Experts of a small language model: width 192, 96 experts in each of 10 layers.
Below are experts of layer 7 (counted from 0) of a mixture-of-experts language model. Rows are named gate (a neuron's input weights, with its number), up (a neuron's input weights, with its number) and show model dimensions 0-191. Each number is 500 + 40 x the weight over its row's rms, rounded and kept within 0 to 999. Numbers have three digits each.
Before each expert's rows: a language model's description of what the expert responds to; "mostly gets" lists some tokens that are sent to it at least half of the time. This comes from a sample of Wikipedia text that the model never trained on.

# expert 54
What it handles: Suffixes completing a word, such as -ing, -ation, -ed, -ical, -ity, often inside titles and names like Shoot-ing Stars.
mostly gets: "ation", "ological", "action", "ographic", "ulation", "itive"
gate2:435542464500493418516446472526430453505506477469466455481447511393495494580526546490487506468472485504542477524367534455455489453431516540523449460547524536433514528501448464546554521514395522524445591520548510526481477480474480481473521505469535499484457503452485553502522499487429466491534577533471458516482525534542499471448479470520507529400501512472500524544459436528480517487523505480506497551486454500487453546546443484558507459541496439535486515463506508450559520505421505406578543423514549490553444511434505431464553534468504467483448503524464511481460467458538516524
up2:528462515517505515536496458497513536473495523512592546480551547532499435543501502471565506550493488439490494495590445445470459514478473474486583489438455539528552411542589507442509397497533474496491402480488479481475520523559518492515466525560499477538485437505542483453556558523524446550516434493569566488489517463433453545485525477486431488532559529563438469481511557533488596520464486479445511514492460505529539493488573527444521515466491564491518454493472500493507490455566455533451420571502447528476510537483503500546476485563569550537573507462451524524522564492486481488

# expert 44
What it handles: Adverbs and linking words after a verb, such as there, through, into, that, completely, plus numbers in table cells.
mostly gets: " through", " through the", " completely", " immediately", " into", " here"
gate2:494509482494508510505468504497514562446550447487514523516529503435550458474487512492543508461553458445439507438451451574501454512467576533460508565468487463467516500512498502491561497510497492476479446502535510441455495525482552442474508524526559527533485533459536489589508502460510466450425464524484515479511558526497555550488512502484489550511529557445530528471416466512544472425459437440579482512537491413510599413526508590506517520478481556472522388515519514476506447533520447542575520470510448464472498575481443453505516516516493515557481546536513392480449556545534536564
up2:464496549531500531528484500527544512503450505429541491554542529492470467507481537540461474498454538553515536522534517444442593474500452495537482464563490496526467524438475510530486491491461486515445497530414486493535498519494423457451439507386505515515488517485494495482532475594467459589462538511487510525479425503529466457461385562513493522493481445511510477478503524545540476567504590481485519517393487540466435574493476440522518481527495477488471562475532505530519518487516549365433484472578519487507502515524526567462536493513573547507519470495522548465517531395524448541

# expert 47
What it handles: Single letters like t, g, z, c inside names, often French or Spanish with accents, e.g. Cô-t-é, Cé-z-anne, Vol-c-ano, Dec-at-ur.
mostly gets: "g", "t", "ag", "alg", " During", "gg"
gate2:468498540498547572477539559470540512503483537581476491491494550522521506533490545503477584511508424463502514592519512499493521420457532474514438510490531482451503516441541491513433525532529456493475453489499477469517461545507451552496499536471501465519548551436511521497439561518475469472462475449472546502583554501524408514539531541472492438495484497469559490440480531533513564550468509595466472437504545528475467528531527502447503521510458562538521527552570527434463534474593506468521538394465497491487556515577514466491550489585484585552502509576454574442497545522508538517
up2:521489480461420486463479441580479484546489553496476469488528538485502534483511478481525513456511548568494508494498460517513433559520512503496387490472494507498507479617439507512505497506491438486445474479458515525469523440476513468590580445546537564542522514484460545513481421501462509478448507505463498460472505484412527531424490451489518530481552558491437511458552452527502571398513490459561494464503453469452446493510524446505424537509452521505522590498449481504492513500490455559512445573427531521485527554469487547509490511490541520566488464367480471539509445473496541540

# expert 60
What it handles: Closing pieces of words after a short onset like st- or b-, such as st-ore, st-range, -ular, -ious, plus great and large.
mostly gets: "ular", " great", " large", "ensive", "ious", "ective"
gate2:536532527524506530528483474536495496493523510462515518474428543444511496477532461497481482466567497521488479541473524546532496446463537454435513551510474531548522438498492446423503520518548484513499516488441477472450481552415553489487497513493491475512521555528504498524557492502426552566465521490523520538508421511578511523564508467494525541551483475501579557550460525469527552425446488490466548402520531496500499515451494508523499449521508597564538517425492553569507543478476442485534477551524468499491475510438532571485466573478508489412480547637546483517610573474467472560
up2:566520508525488463574462485521570480480536525482497550487447521548500431456510481461475598566438490530548523492485471476528487350559517479504532530572521504463542479463563534494485502480529454499554516530576501490467513559480546480566502462576461509566452497491602566512547495545530492552463466499526492498470439484447515538496484492485510457479513478498440533555568553466475519507467455467513551510432541406466491513537460498456492517471519493482569516501449468485456489467502464510465412512475603541472446540500588497550464556470510480524528552494499491538540493500505520578

# expert 39
What it handles: First pieces of words split into parts, like rec, exp, comm, pres, m, and w in shipwreck, followed by endings such as ing, ent.
mostly gets: " rec", " rem", " reb", " exp", " comm", " pres"
gate0:417462498483510475507423512449457529510453467478441525483551408542516539562573469555511526460490440537535534497552506479469448453477507457510526493481527455438473499419520551498500496425550516543543585450455505491461565542508507477487474498526481512519467527531489521456486428539481430451510495488535379527462542500617542451614441482487515470517460485509530503519457493577489454498502530495501473540504576424535474538502476525468552505494451486489536496509475498458472457551481510533604478462476417501473469500462484473484510420485517439528498495535552536487508521549542437493
up0:526544552553567509500474502509476483439549525505500518569490543408409546429499558510445478538413537493456510513464428546472489487484458500520513474474487547470568520548493488533470490476471482445513514477531473548511500470476523474534504495498437536510509484418496554541544566481533520510527498480443525451518401525491538548514489520462452490496514528485535490469425509498566527533501544519446489553508439498490540463465538437588488560428436486506496472504453490519488536452555450514489548532500504503447442513539516424443560509472382550516500579380473469445484460548490483496

# expert 5
What it handles: Mid-word pieces such as ch, re, ich, che, ski inside names and foreign words, especially German and Slavic, e.g. Donn-ch-ad, Vierteljahrss-ch-rift, Ag-re-ement.
mostly gets: "ch", "re", " Bre", "iction", "ski", "iche"
gate2:517531542463461523530569490506453480510506573460487501473515540534513451458510505513465442510534433487503521428454581557477524467399561530446575503495539470506489508467511543468492440502458467494467409396517529529540482454450478461550519488474567465509496512454509512520512568461521482509512538473475522486452489482518522498539485506522530514481482508467550491491429544401537583546507492483539538449529516537532471419425539442548486516510455438563569543487465462460445544563532481545466495466516519545542458598574508488524485534537496550473553550461551464491588470540541509468
up2:482481546529429474508582556428477453551447495502542528536496513523445430510524522470450454566524519476473497440532539502459522427490492563512547528521423468429497490496513517463465423461478555517455489508511510476489444451563495483541509557516509456486506587498489504483524516493518524485523511463450459521531459477459519536517576481522502522473501420435588495474551507424485456495504485558501487448465467483535521506469503495537486546521480562509548483514488504576501508492456507401452530472498499551464515608528468464550511472616508582538549482481542469437581530573556482434

# expert 51
What it handles: Periods and commas closing a sentence or clause, often fused to the word's last piece, like or. in contractor, ence., al., and commas before and.
mostly gets: ", but", " season.", "ers,", "ing.", "ers.", "; the"
gate3:511425514547447437469521455464526534459464440479504501494534524451491430467509529575537496441514531502514518468492473509473484531469500496517446461505544438495482559548519553545564548459513489525552488496439583498483500517513490491422438512518484541578441479466446521497485492590407563460573477517531545562489525545535493541442506514445533506442462490545585520552506528457476484582413538599512521489464494499497542512546502516441531520544490566477451523538509489493486544489467572457577512524525527548420503505454504498473486521550560505491465447478494563566470475454508541573
up3:520423486517474459507532467486447510552504575474489494520442472456464514526499542564554465511527518471553493550549548535508544440560513495456476470552497517462514577466462523508470501529595587499490467417492463500524404557528502571500543476498524448530536482461493463461521487450452472489452443498455495456559465490514551479536482482541476523557494495539440502502437612532468447547502507585532513496501520526474430459508535498460503529476556536587556526453519456465550453546526524561526491545486515572512524466515529572545481543446552545543575524539537481516535525520557571496

# expert 26
What it handles: Opening lowercase pieces of scientific or anatomical words in species and drug descriptions, such as disc, ep(ididymis), ant(agonist), conc(ave).
mostly gets: " prot", " ant", " pen", " eff", " disc", " ep"
gate0:579448474496445436520423484483535484502464502480484432489546488410491538462486454472430464495550457502479461486539477525429479525487559552457536589493454547441503482516427520519545429476537464519503448446542597542583483478510533432450549562431501528478513497469520427519507457513545467622501503527481483540489490521555496529499405534432478498515521513438463434518525516556486491561510548524475497521487463473473456524480484496551502505434520453463485533505459450464488528528423479491540491495475512533503502456450507487505441525483490485508446495588509514574512569486573550521
up0:558462488502499462514508498509515515494469524514516460529508465453516472519553557480426526436515473442566502465545480524469498517534566562508524408476443489436439545604474465477461501479542456463477494425490524579503548504462520461523518527493491452514533520470429452519496518473529590573522585507569511431514521487459475466466499485478498486481569540491549491464552478508464486590434455491447609522442488483516568485523491421493464510489457475489448506487488528465440535479536518465489492473437484628506444526491389471554444518515453507523501520504536548492528514527546528494

# expert 50
What it handles: Word-final pieces such as -ide, -bor, -ood, -ial that finish a word begun by the previous token, such as as-ide, har-bor, Rivers-ide.
mostly gets: "bor", " associated with", "side", "itially", "ide", " related to"
gate2:574415483591539487467438535425486474416504417529545466474504499443572499549518480526459506473518474479449493493399523568501526501505522536563534504502471441480467488463518483491513489515523537525488486459473540486485559429519466486551515456487405480569464529485516553455532539550467507629500487560518491484511577550489495506492492492534507547486518462420551440507470523593516487446537564480513530483456429517518492585557499528490519486526495524554460481510516506456458450471545515530570485458537486492517534466492514525481524503414455605502430487466494540512433502488531522515
up2:447461458398582449490513493481469532569462494514462480470475527444460510490510488507504487424408576524486570500468485505553476531518536483503606540558478484493496414455569481547540513474506501438516546466533594511488523468480491488507555482524488451449503472421556508474547433475537543504529482557544525540513548480467563536497487490525433479517485460438547498507481472487486465573531421488509531516503432532550458496513500463480531505600538483547515556450472555498455518494435503479524562499516492489522445592505466518476478512398551491498482551454483567502455493462499570497

# expert 10
What it handles: Opening pieces of Latinate words completed by -ion, -ed, -ate, such as st(unned), port, comp, separ, subst, mostly in narrative prose.
mostly gets: " port", " st", " Port", " separ", " comp", " applic"
gate0:540529570450458508481487532443583498502511450518598521547452500455491517499515512511473432565511473489534463571485501514484454476464457492496545502521506460538393453478476502570449492527575469493479484478551492437545491497484468480433468557489500496530554521477466559435467441483619469529502517447524495509493471542535543495451438495465475456486435499472507494510480538585589510554548478472450478568485498504419488459509476524512547472481551511497488507513483456518536609562532488570541454482480459429530497468464577592492509502449479471487516544548452556478512543548528521473
up0:454521499516482547520439483439415395450519441460430478552577472506442499514477489580488491537514518468445578558508531518440495506523500458528433524432470444534539473492541467493572554491507515505420414459572537469508558564543527459511465515506492455505520502475536530509520510475534397537519473497496482436544456484492517531514491494567481525503503554471426481494504526501494539526471553499461502455437579463459485506515543502496404549547521418479453540497523502442427420539432517462540425504474535507499503485563553537514549476476459540511470520490497501536500486496528554532